Weights of a small mixture-of-experts language model, trained from scratch on English Wikipedia.
Size: 13 layers, width 384, vocabulary 50257, 70.8M parameters.
Experts: 32 experts in each of 12 layers, 4 picks a token, a softmax router.
Training: a variant of Muon for the experts, 368M tokens, 7889 steps.
Below are experts of layer 3 (counted from 0) of a mixture-of-experts language model. Rows are named router (the router's row for the expert), up (a neuron's input weights, with its number) and show model dimensions 256-383. Each number is 500 + 40 x the weight over its row's rms, rounded and kept within 0 to 999. Numbers have three digits each.
Before each expert's rows: "mostly gets" lists some tokens that are sent to it at least half of the time. This comes from a sample of Wikipedia text that the model never trained on.

# expert 16
mostly gets: "ia", "y", "o", "ar", "el", "os"
router:487501545448511484509528487539524520496536542546516566409499456500508498543451510544561528545556550542569559515477479459549490476403539549427470490502489543547432519487447504513452450496579503448529506532514491490523486510589506495482506472470477495482533494553525500504524485486452462608481492518480425538565439518441486513471484463407475518499436459533473524505521484512470447497497
up0:467504506626517467530567521542433527472486452547484485448523461468486479551503527535523509490469469495540448468533536512482498530512569502462533503487520460477550516494500548493532511505582485484567448463485578482510535501508502510503522539497523478573434591589461504580425472554445615492585475460441582561546485544530452446439472493503459482502516525492531424501583473462494496546513
up1:456531504547591510531568475553510500451518473463523489507540507459495472553517503477492446450462449535489458513538510458350516477527507452489465537436523539532458518454608465500449515549487571493551453482473492503479475566480517457509527524498565527486492550533420555454503489513496480533530537453439525489530522493494488564450565488468530407450441521445546474498571480436511476448467
up2:496429527468510492488516478481519486511582517492532576444517504576519550561396550422579482537470484463488470424505516511516474468507492527508535547499551506545493480650440537504542491510497527494523422491527472483461432503539483543501498511527510565546492451482428527513480447433541503474483522572527547534480477504517430553522475535471516492529515523425557433495513575470587558411563
up3:462540576548526475429497416467482490428508433503516497512533471515543442517406540509564501592487505506557493438547387551472507487513533461476501516496494504608543508495501477581549479528551492478528533497479465490455534484490503479501548473502509538526455568567450509516532457459540489529464500511423476467411568559469488461520511521495559491539467529528494513482559553537418526558517
up4:476584525525512499477496455505474489529506519528522596491480501464505494518514476470456552481452509510508520514467476531508419490483499556476502504514478562528520509458555497517532469473555500448467476495501536510545445483506489464539421471446452470507428498528489498524501497556500517479480497492433531446497524490512525450578522509543375455526513515545479505491509478483475472555476
up5:422454473429459529465545508514483540496499461553447504499469464533506485454525469461534480439486490494500517499483539524508442495521458455487497516522531566564575463501457555468498476433486591459483482477534468514507503464497485497421484502476449496471482503504450472489482473518468501566518499504542438521479502504473580517499488524540531501487455516503481550472462572467515515485491
up6:493567561490465482467560536541536542447506448532496515491554484529537488451466499548602519571397556487475498541481504414474559501527452549496459526515528514411550502443480483567551492547495493502445446478413549527542533443578528528532439542440477425495451574447471520485469482445509600514493500452495520440518557537523500545492508516542518455506484512467453448462505491457521541510442
up7:491530563477532563505516478476520453474408422603520441519492526503553525429493511461522506519464511438507492485511431539458529465549473468557460541534539548539554503401474531470544484546440487492568588473501507493435486564436497550491438481530471532540475505435478555519566502467501506531493524529495557485454588469462566503480525505480533519488507551473456475551555488488541518552491
up8:546438456519508535508510470455499462519535458539569474498517484489495548534557491539502524412498552508484444558515516575468530490574517539528452546529473439445509475520442502504501575576499496464509467476454580564492505477567390491532549531514506487448505528507532446477498388489488462510500480487545470528504491460544465501499516560469515519481512464468511515561528482554512495432398
up9:471518491491550546498478458547455479543516560484518443491464474474557403455499420586446479563576438507497439438512509510549521519479568551526520514511509515521459522509575426543494528537516487519444510492447513556493454468455505533417485524476552495529546482473583508502488520512461506426474457549521528524492470497490538474384452522465533521481562498521536510469552512562474557423457
up10:466428475451495476541495590515469478537585511553489461513467508549536533489462432449419486507496489497447431503484458570610530566495506476550482483477533527510462551515469533521444458479491473590503464539535492494499504496488453405556463454516466444497510617517437592451522394447572490459499430485498517498531507465442493504503432477469456528512544509510528475502536519500497487482511
up11:506441477523487495470515489503452508510490537473433480535526510514564463574501489545507524444464507506491500544514486514501486540543591469530546520439542525444429517523493498473486491499526596508569483447417406495491543482450478551514568515438544488484500562536476516530536547456467474556497542430523527462548519513508482454508522493481501476516452484419483503502424536450503544495497
up12:486520504458499558438559498585485513533527505518501494555481511442494470523516504583508551535426432511501534596424459460502499533584520489535498543468494474499461499505479511514592502463471490537453482493441484476550467431551543539481465454459537503461483447524513471509483510462505520488404510451511595444480573568526516537495508399462532505381582431400480520492466509449504454533468
up13:504493407403457526487474509541501591469522545462435501481413488588504550508455484501546579562474547500486497476502555528494485505472442521509565513526490573436538485565494509585457481524441579474544496512450459467523468485529519468478525507426555455482484528474541495483564541393509454527453499504529537537495427495515521493570606505519543499532534551531508492525502454520546443455435
up14:505467473472511486508499474546576500460510507544414530525548501571486533513514519464454500538547542503461469554449501499411473552470546498463504514470526524495497493485468510502503507484508580497518492505468480582541495443559503463524521448484531457554496426480500503514485500524369455591469469476430549496428511491497510489543602529518512496458498482485515553466549418538394464449471
up15:519477496449433485508527498485537487422500562513492584486539543565565438482541459531524546476484485496490546472507584441492475481549588448409501544534462441477525522546528545505569533514561497549531468477417418474510518532495517546501505510542428498515429469491518455532490483509471512483514485476466477494468459496522464541482455524556520533502579554493477517553512471576548518491547
up16:495473597481504492433484499566538438477507594495544528486510499489466490504510538482513465454530497488430522513452434533452480528565507527492520499472530553488536553447525520468525473490517487494516411481492516458602585491576513390477470543488526524516508514495466521502574503531491537514539470548503374563488496435542538452540475477495549527526528503534466523482504457526491529533503
up17:485424448520488502517444475547514523498465509477467516535549503536463542522550532519495420453491553449510503565478482499463558505548568509469478544446521518483440638561536414557499443475492526445469493509467490480497523537520528508487526497509494468482533533524529463471541498540524527516438458556564461464476484527461466514508458454529501457455525482455532501491560444441491471492472
up18:493466357475489494483493484444510528509500431522492513436582447518568447506508473482440582497468493524473560504551509505453490546521528488445567540465491506498513517515532492523465584509534503502528426487507464486556563524455490436470486546473421538527519491514509482512496487600516498448524457496419469547521401492544494532511487493457513453490610490467470512477481561503470523468474
up19:469518481490524467518516536519500506569399486503581493471545554426481425502485478518502473468564593435475489496502468539474570520539484454379429551546410569474540455492573481521506530519528408439476467521550535497480577510507500420456503530626458504480520504482419584485453549540478475523579494508489507523529553450499508442468539479541551483516460492504557435522514519540502517487566
up20:463505447498474472474492524483535496491472495483528464492451507539552452536467488488507487518517472553482587525556505489461543444433560480526542533501461540508507493507439521480443447431495554525594488539552497542513511480513501487443514561493489488487455474507482510493518539492429476532567506578489476477571580480501547512536552449516472460451427442594498476500483467511519513495529
up21:485472566452543458559500497461519469509564508433477460477533497540491517615471492512493494534458527489503487490474476467504488558481479428508472565478461480548483463470521491505508486437488511489510489526552481496487445498443528393530544520564496490445452482592520517505469504381481497489457434512449566476509532465554494448519480502481551459489497444494432440489449557471494523432511
up22:557514568515442502474452459514549490575501471494633539489489473451521482439427513555490445498522510461515452568525517527557500526537522461527518545593517611539504443490575489459514561504530483508438543465510546515502465452458508445480587461536438510501398529533498508546485480474490516511448532501499496467505466478490478503560470527438420521593486498541443502458454498476420512519457
up23:493408491557519527500446481472477487533484500463417441530564515478466421454466498461460480443498519483558539481541506500576485526506467612449548580543462505573470540495442501498553446462516567453452515562528531453424514485403521478429474573577473467461560462428444489504445565570543550493445498534510501531424540528477444468506534494537470577517498423611458542515419499487569494538449
up24:493497521492561521451525526516524455511512586478535445521486430453462481473526517557516470520556502521487488448470519497480534543509411534458431578494527586539539456458453525468507472469527453435559534518450564507559465558514463484535497503518500476442501508483533499522421452543527576460473492538441514525413536472525515512429499437499529510553485467428483581545480468495541478544521
up25:462471505484468541543493467491440407507480502480524435448544455554525508492450510508558486434474553381503457464507532483500512470495573505497484512473488458546520421532414563504532479423526516518480531526544519469481543547518457537518484545485484460594567469470483436506485442584527535542542471539586487530518483507544492482497562452475513493521466466473550560566401522517466507509513
up26:473435435517435466441584489492500502507525508495518547495470521494504536466502481539525450501495527503533490463443458479492553592580489534464444507481515454453565498498517516473453543502495490429574434411475568443506510510481509503491494515521538508457428530496528431506542497536478481550473487528538513630477470540470498453461540441524519572486444517523436494527471493537467527488576
up27:489535581506453493427455463541525518462512536497533473450485469506517504501507494509534495507491529565556541564483545491486556477453446497439472524440489477461414564498576521584504501463477488456539493466458499500504486443480478511505544432512518491437472480559437593494535450501550514567560531455511510492508492480544496507525477521516517534494421481528537483525465541490498560585528
up28:490412512527553425459494513493595493457536563414487567567460514405555540423503487529554485447501454461489524477493538477473482511566482547494510496525571514442464533548493418419492556458536563472502491462474528527586506577489484427508511554535537478507514517485526474538526476566539462518509524466531492450464510594634528536544472564494515459502532533458509539425544483460453472440530
up29:489555455432496482481485520541520507503495505473498508513455495462444451586521471596528519507499434515542444509531482437566453526411583487429495502459445496572476515561485499482459464469475447517530487548503562545460471452575442475502490490465479498406475511550574491451414479557473535532517430525524469606469545500511486456535583466480522549479548533520526494526535412513554525542504
up30:464503376507430506484517509531508496484466446440442469468443491544477565523522517489440476401439534484435439555536538472488490465496526555503620443464519538481499474511578508480509491434521461537520556546507515421566529499496480561552452486515481517523478532431470489477579487435508480397585486551566562468554597506537516456581445510498494569463477528510477525515526521459544489459506
up31:519498490563520464545519452549461513543475532462537538458391528511559526511476581521516495548483545499528460573505422547567527550484444521543471526396557510549501480471445409504530524497544551496497494495579582484441495531469503500451464547509485411451550462532568536484444565466458518540529449553531565471449530542473489473503536453478508425455472538477479479540541500475459483514512
up32:517553497468444528436569498584490516514438535519540514427553531569521511556478470526525493477446551467459573526465544521428479469490483476554485542519481481501491458493401580499550484577545427518523485547448518451532522492504524554523516534424516558451493460525544463518494568460510451551538492510543493530505532520489506493543500481518563457516566516510527429396471473524472503556454
up33:503451509468489529553490492507498456552491526523360522529444497517464487529503490530512529485557518467535519529602469456482490564486499509566519514535527433498477504489483543542542549494547529497475497436497524434520501484513437590515498457539533504488441524517475514499490459517483518547497446519499458596441574491500493477504487519417549492492482519496517479505507515514519449498457
up34:452527532487561491488479481522494558515513504566462527493534465437520409497558507466470545431508540511504539562547453486508464553444533529481480521551460549540524567493432490517493530520521470475463541547550526421509524511496493394431493461488464527512434536535493484524476497571513390555511441510487456516522473446476462499515476560481492451508439430490508462410521525461546459470481
up35:530524480495522413453470479527425508537475450486555515472515503478553454624484561470488529506493523475457518506560459464465476513482513469481466527421530516455469494544539515520453582509518520533473439463374454520478541494433492499541530492475483491472468515485503512541526471540510471463456518399427523498528498512501438508520513495448523478585542440581477503567553560491451492498500
up36:463527528543453483555511480470504504514458456522545536528561473478591449566519503536580475440568550538517576486487500548463544530496593447491380511508513500588461434529526415479457447518489453445555549530482441476506519499492504514480487468487467502484461494531574531496575500587555457545482479492498488573475498504482512535487470471519496516574475532600438443538529451452515470495513
up37:496491486458514455493492481490469516486543564470472434568441491513470518526507542531498532506464548530489438509531442463519496505514544447503478542485598540554532544490561461533511553507467583523582513461531445469492425467582435525498485519549478493567478547495484522536501400544552550576516549531479464435528601454497532501526515503432523532483482464522512528525431478450522436471530
up38:532430526460497503561503492497452528460557522559535450513540446503505501543500524494499501478532625495478499435503472582481507467507480430523491480505472566500504484489531494499476469454514445458512417441527506559452492451437449482503525549453513527515457494510546492558481477430473500501474476484537511495430384449480520419542497511485479528502483488569504542483501521409487519474512
up39:469453448440442457516498486524474434524592439518503560474533494550501516525476508469468469516498528503523431550540501498466503442450488507491505498438507522500499438542514457477526485528505550543532432475519490494457436398495464499456532503455462510539477614505502552574503469484441518467512592544475494476501445529399472487429554524582461515526547585529527577579511501573557398531422
up40:560542538541526578475490479470461511449530465497485586512446508503525507539459492472531527543475499500505504580447404499471519502485505482569457477490510490531524489445498515531502598546516446402537427471493518521542498491485498515528466463506526556455515533457471516554595446494503462576454445442555509508468424440502448495495589472464527468451506511469501539517482522470439475466517
up41:502597482481511467404446451511484467475523514471446507487542497500455483583516519505482511556463466607500540590523477507513554534484505526460500564476508517555529504545510472523486473496494531504513462491480511502490444489576484484502412433463457478463528506547439532507479529483495489479462476533515513468518480499502430558479582481458546480486430464520432532475479506481518492518412
up42:520554550424507519481517456453467578488537405461472444566458512514551560486498553495548484553490504501517505488507437432490523492438436543467540520572462530527519566485479479505559486523455394486495531584510555542484477531478550418378546495514492465520477507492511500467498533486477419522483515490483486527441516472465571461527444504465602499529454548489490522476463444524529505495552
up43:502487495455470514475496512424472506437546483385492495452474490542480489482485495536520546513516457407476502477445456491529531507462505470501549507487495458543511473526542501425522475432406539419524460571526475487460436489480519502492489494550456443556550445570464545518476492573533494500527529498494481501488484514488494447516554492497479518564490447495489521460442465518481507493509
up44:470497523586547497531484482531467490468516433537497523447538496523505547456495560519530479603467545477519462457466535494499600447509525529519532498525493530441502542569540508529569448522458448489542462524480501526507552475510490463518448524529467443454504552531531515446486561513475561406505452464485473542557498537460444466538519512488486506442487521515599420506446535443561441455510
up45:520433518544487524546516569541427406477403515446525516481477554517514451516492503571506443482427509510547467434426481517508491525552522515409560449491510583457572524477498567516439460517509489536551519504542539517552470555504441510518486532581509515524520459511447455498492490507529576560446495500464407480606518530428525475479500508535489548468502528533508479557505521474497456504471
up46:503481504494511550507488550490523550531465462441526531528512493551495553542507496449455530513471470480460435512528477505393475472490447446537460520554492454492451529429508489480546509515475501522478595555500544527482531503443541479483479505492461533484485491477452497475583572491474490488477541517548612463472457484567559546553444566533425480494469577474437557516445488510462552487536
up47:537432474516482487534464439493550458607529493510543550493531563543492497451546417514462452441517493482524535472508446529494501504449450424432472572489562521455474498518505453522499502541587412434452502519502597495524576529584553476454545569512524537529517429489508525486484507489416549523495466566454524471501495460535495435474522507469504433509421450463566603581447512536528550509519
up48:450483474489500437517434500578516467417517574604475508457508517517468476544533509456620473435549490481545549529545513471485508514500489501506522466446460482478485508520557420464462454444549552382486444523504517537480484483422513502482437527530522498521495567481420471518419569504512538470522514535474514513501511529505394573558523528443528439517464524449557479516478510493539483439493
up49:524546466523488411571486445496551510514485461544474531454459487509600538525536478475432514547494507536518477575500518489532560513516510474547493461506479491540448523556449456555485581511510569491480544515394485472512520485475503503448460447505496410505512509504500501482499515566573450425485513479494434458473493562452511580508437541512513482519558527520469544489465540524521478464500
up50:538443541602414468529566519635473464405480484573465500481523476492471501565516578473395516517489524527431478504453479473435583524563520520599471552464509490539492510464515506456497437548509514498538484469549463502480488491424473487490513508562606555436501525474536492448517500455523484514560534457437511444567566515454515528435566501506474465490443477534528413481463523428526487433487